Experts of a small language model.
Training: a variant of Muon for the experts, 294M tokens, 9224 steps.
Below are experts of layer 8 (counted from 0) of a mixture-of-experts language model. Rows are named router (the router's row for the expert) and show model dimensions 192-255. Each number is 128 + 24 x the weight over its row's rms, rounded and kept within 0 to 255. Numbers have three digits each.
After each expert's rows: a language model's description of what the expert responds to. This comes from a sample of Wikipedia text that the model never trained on.

# expert 60
router:101113118153100167111118102111164155114117078092095145138090141115121123145111100106143133137143129135076154166141117105151111126108115161085143156120128140134168112126121091097135124107130134
Vowel letters i, o, L

# expert 5
router:132150132140121100102156118129142112132136078101137195123158109166102144102123134104116119114134126131116122172158083133139109143124171161078134144114122153120137071102169090130100112128142118
Word-final endings, foreign names

# expert 30
router:133101119098123110055108102123138134153140125098118126180119129107074152165164112151148074153130151115126104135159101123152095118116148131069154132126117146141120090118145105132173108123105131
Word-final y endings

# expert 26
router:134124157121092077113125105106150094178165124106106153153116099109128186122123120119157121124166111092121147156143097093136135112130157127106125202103114115117152085105162097128172101138114115
Initial consonant pieces

# expert 55
router:161095156126121121127121087137125124119109096131131141146110132151135106110127137114135117157088091138115120156134115111157068120138141139147114153115096146142136136102123085140122090151085132
Latinate prefixes

# expert 38
router:102140160110117142111151182140136122164125096126103163122153087128123174161161109174151112159162164152145145128175133136141145128109154149081146136105119095160164091115116108136142124108106120
Verb stem pieces

# expert 16
router:127079161143082145128118128128137175108119095128130105126142114131139160136147100147128085146139137116129119171167068136161107104148156123085152140142140180116118070152111100114130146152093181
Numbers and word middles

# expert 11
router:110140170105133150119144135132135149097124079138103190160139110133145122175129139125138122146161113122118155133142111140126099130128118179091174144111107120121154078100135129129088104143122140
Mid-word stems before suffixes

# expert 28
router:147119163118145138093179127170136116123123128115087121176107121123131080109138157150131175101127127151112134122151078103142091159129164138049121116116112127142164089119143125151119118089110121
On, con and politics

# expert 59
router:119103163069087109124136147130115089115128140116123144149155082126134127161097146143115122125101129126120135133117119128140130135149190153114129154149113141144137119114153105141131156096104160
Single consonant pieces

# expert 27
router:142110120133107099104145109138137159112135122132128135130125124119140113124126100141147114146143110116121142160155131129114132140097157171109106130126136201125170108142115087127116122140105108
Table pipes and articles

# expert 39
router:097122168106074114123140152139142125144118099111112164127130098118124134112136104152148153102166126149130184163123126133145142081169130158059149115133121146167110106137106141156120120141124157
Word-initial consonant letters

# expert 56
router:131117115102134094147121112129108150108116118121120144144158095133104124128092129147140144124113160124151139159128101126140109134141175170112127164117120152117123116153157130094144092102132175
En pieces and apostrophes

# expert 36
router:141138127115101156138145127106141150155092087135113116141108132119104127109105121153133119154137140073104144148149156120154161151126136144143123157116113127116109087141139127115143065100090113
Auxiliaries and adverb -ly

# expert 43
router:133125123127128106126120123169160123142108149171125123160117093154101122122139093153144124147145099122092135152150091130127129130146119144094149189085118142176124128105104080146160087096123165
Digits and "iti/tit" pieces

# expert 41
router:145137143134126122102153131138109119118120109064115121130097084127127118132138122144155165116123085142159132186159104121149090152121139180095125137102127174101129093129113115124131126118150122
Table cell separators

# expert 7
router:133126108146136129099124103108118128109136138131123152155105085134138120121152135169160124077135100133118099153156102114134091135133120134126088140161107186146111106130112100147118128134108160
Name-internal syllables

# expert 37
router:127126160155132101089148118087085115167132076110102081114127096148099135122128098139127107137145127159107132169164108137151119119138111136115129119114106141117146107160134127165108134150106147
List dashes and "h" digraphs

# expert 46
router:136087135109124111106141095094095129181127147108060133136116122133111109150131096130143117123134149126080105147170124129113103135132157133115139135102088139100107089116127074110125089113109093
Hyphens and b pieces

# expert 1
router:134138146072108110093129138138113097130139136109141111128110108170136136136149120149143126123111116143134149160108109155150076115146168145091119121098103158135159086102124072141146134145092126
Mid-word "re" and "om" pieces

# expert 29
router:149109142122119074104140142124123109136127119152117171147110102110139145118121122134139151119159131151114144152136152105157130143147163166046143124124137151142156097131107094156130106129131126
Capital initial letters

# expert 18
router:142094170137102110085123112109147121129126098118086161175109089130128097176118135149160148127138126112160140166141089139145160125141175138110145138119146133125145112070118140157136094124095129
Consonant-cluster word starts

# expert 12
router:138145163102130116114101120122149138104119126113123151109111093134116145139101103112132126142131087143106175165168113143164122156140158147115139147128120136182106132125135114162111096096115090
Ar/ol word starts

# expert 24
router:099089142133107133139104106142128113158115102108094125144118081126137121121118128158132136101146126140141150127206112126137109159143137188092160149122108106170128104129103100145135125165114096
Sports career tables

# expert 2
router:127108150152154133114117151158115114151124150100099155143118117134150121115122102107133130118139093108123115156180114105175144122138141160126134138143115135173145112102081115147135136094131113
Digits and numbers

# expert 0
router:145131157148128110067141166110116126130148132134115117116117133147105155119145127134142164119131151093145140144158140146130141129126133148090139119117103143122120075070169070161154099103135123
G and as fragments

# expert 15
router:145114143117101110072139126145142136118106127103146119143163086104114133133110098154164172136137123133075108098146123158123090102111153119081128164131102140112133086098146110098164097140138093
Line and sentence breaks

# expert 10
router:150119141123165135092129136088122152188109139115120145149129112125116163126111123107110159133147100134124128161143140127139121127105164160112125134120081129118149151131182100093136093092112066
L and M syllables

# expert 4
router:140131139105134113094124126126116152140099150078114137191149088146106120154100107137154138131160154122106135159139126147151098106126145189073153141107058136187124123122128088119106117079098121
Sports and series terms

# expert 31
router:152104167118110120120150142118150106168110126129144133116165119127108126116118103171124157137125127148119109130150078117136109135147146122080153132098106118107161112110143093173106077084110119
Sentence and line boundaries

# expert 58
router:130137136151118139112104123105112106112082107115128173129112149180134105172154118130163142166127102077118140171165097096135117149101124147092151107095105127126131098112109109170129122135114147
Foreign name endings

# expert 20
router:131100133107110118111123115127141121117129085120130140126136086152134096140130107136157163119149156093131128159134088129170100135153130155065133135111146130145120095110133074151105066109142137
Noun endings before prepositions

# expert 32
router:157138134111126114093150091123121147152117128091087120168105102146080096154133098139120149139111110101108139160131098081153130073153134128090140153112110173111121105103104108161137135105128124
Sentence ends and years

# expert 48
router:131132162141105111059131122064124141145105084130091115117141103123118118146135103132094136145125126154100149174137083146135087121160108144152094134129142172149131119123155110167134145132089146
South Asian name pieces

# expert 52
router:149112148096109118125120153124114136117147113107117163141160086111117149160109120117128163119102117128112130113117145148146157121134142152091139146176107184151124099094158098101119130074108159
Capital word starts

# expert 9
router:098112127128135098096151152152143110152121135108151123141142108140165141147112074101180089150155098098092084139124113124134148119125128130101153153128102166167185073113105106158127129160092097
Vowel pieces inside names

# expert 6
router:112142143141122090088086138088136147082139086114142126134147151121113136147171105131143151126100117127122139137184129166109125154170156151113133142106105143112112089128169107168141122110098187
Verb endings, past tense

# expert 25
router:182139131143098110129128116122138093119118139145142160106134123164141114143129105149167126150140130167101092135148136153167142154108131129061175162102126128134130099126100104150111121108084114
Vowel pieces in Latinate stems

# expert 13
router:139121140130070067125114124110151088150131157110128116145106103105111161100093113082142200123138157136098120132118129120130158136155148189058121149116107140080120101106143110124142115136113129
Capital word-initial letters

# expert 62
router:128106137139118122111125131103141124098158103131134157108112127118133131147114080135122134136126157090115122182183101094124092074126150140113135132121121150159120081109116104154136124120114148
Ends of personal names

# expert 51
router:129123141124104146098090126115132083092118130158115119109121125174097152171117098170146149158158119112073130152146093096112155116155137167063140077129110144132112119140136106149127101145125176
Infobox lines and coordinates

# expert 17
router:153135106094134124113148092095120106110138110139102121146125099157111105125102110190122116111136116150112120192161126122146129130169162173102174134107132140144117092141168093143126118132106125
Adjectives and modifiers before nouns

# expert 57
router:161125163173122113153125111076142083127144126109090124124122142160118091147134122149167136141082097132105139145116082121186130105147151163136132140089087163119124118121127117192120076155099153
Year prefixes and "an/un" pieces

# expert 42
router:125100125142136147121110108106156136098128127100138101137168140184076104178157129119139147138151126086119124136109140186148101135155175141112132165151105160119126105110140087134128109119144139
Conjunctions and ri

# expert 63
router:137129115131107114117108133135144144187081104113094160088093135135129152122124128129151118112114136087152115159151111147127132120127151112077162150163136165145127105091133114158136101103124119
Consonants b, z, k

# expert 21
router:124140150149096119123146107116123141080135107122145142101128131088143118119122127124148164127163124118114139144139062132147128120100169157099145151096144162145127111114115101112099132108136119
"it" pieces and table cells

# expert 23
router:148134123115126099103109097154125141144128101123129109170117147145126131127108082177132102125147125142107119160129112127125108129166145136125148147129133130153135124125107079121103089134123176
Th pieces and digits

# expert 47
router:115145090105120119079156135114121098123152089136136120146142113133118130125098117164159147110134116127106118169152115113112150099142164122100157132087087164171130107102158098138135102104107110
Sentence-initial and determiner the

# expert 44
router:154135196116103148115133108122152148095152110135099136170155110113142111125138115106118146127117124126132122155111128118143120142114176177126115148138098158126122085107161087133142075128121153
Prefix-like word starts

# expert 50
router:159123174098097118077090084082159150134146107105085139149124098114145111114143107146141119140144149122117099200137110113111103125136138119068093163123107155123104106142115124126102122130134142
Short word-root pieces

# expert 8
router:145134143158134118116123107118123111135126114145097159140153102120136135167142141119138155149162121107116110159135141143142116185153156153088106174135127153099133115114084093164139109090107092
Commas and clause breaks

# expert 19
router:148097144134110121100118114125137134146109137143087128136095113159092125136132117181130157116105112133130104183103110149168141118140159143131142157140102121111158122133073107157084110127122113
Mid-word "er/ter/tr" pieces

# expert 3
router:151103112130128102106091122160131102134137093147157148140153089132108129114156085173158137181097144087101130152143069154129125147158156143068134130148139131167114094102074096156117093098084130
Word endings and year digits

# expert 53
router:113133102131089113091158135132145136135090105102131119147132159121124123131095088122147120117122121127116136187148126135143132132108168127084177144088103104121145123145138103155163104120141128
Short syllables in names

# expert 49
router:117123190142101110112127110149131137150135117103119201141114135126158138160100095127127172106113117122132136150168101148128140149147156190131133129154117133136097077108147122127144103119135119
Single consonant word starts

# expert 35
router:129122156149127111086125139128115144091171127111136138122138075129126139153102112174122139119109127121092151139100129117162123173135113153093133168118116134126138138122129114154133119139135124
Prepositions after verbs and nouns

# expert 45
router:118127170115100120123117098077152128123118143150108110152150108148097118121146102142121177155123098131144135128132099150131099125111157145128136154094107133135137083160168118102122070131085103
Headings and spelling pieces

# expert 33
router:073119154148125133100135136105112141069118123125141142139114103131116163142137108090133133120121172132099104137154126141160098126106146158088134128138158130150131070142134103151121077136111151
Subject pronouns in biographies

# expert 14
router:111146125165101134107137120092140126141125108099119116149131129110115106157132124151144165107138074095096138140150066131161105153137129109123145155146109134124133092129137097119135058145135146
Latinate mid-word syllables

# expert 54
router:123138157138147127103132131072133104152132097112107160111098107121113123138165106103142116114149083113128131154156095132126136130133164129102181184089135142163149120136141115171104150071105156
Non-ASCII byte pieces

# expert 34
router:129120144094138094091119133094153112117117137155129124149075109124128135152100148125127146152157137116138121169136090146175130114145171165093158141139071110150135095149151075130110109112122180
Counts and quantities

# expert 40
router:103121165127098091102102109141128110158148095147146099124121124170120087108123118145154200123130155116149160156170128144173103131149129165101121151111100189129125106101132128136103086139140170
Table cells and pro

# expert 61
router:144080123116147136088121159100139129108128122118112160138105099123106117132114096145155152112182086067107144154123107126125156149133180143087157127150114132116139113126098121118117078163117162
"c" syllable pieces

# expert 22
router:141119152130155108108133151121124161151133115153163114130131132134136125111130099150113136107133108124081123132158127117151102144160193158068174116136143126113127100104118090105138119120087130
Coordinates and ig/ing pieces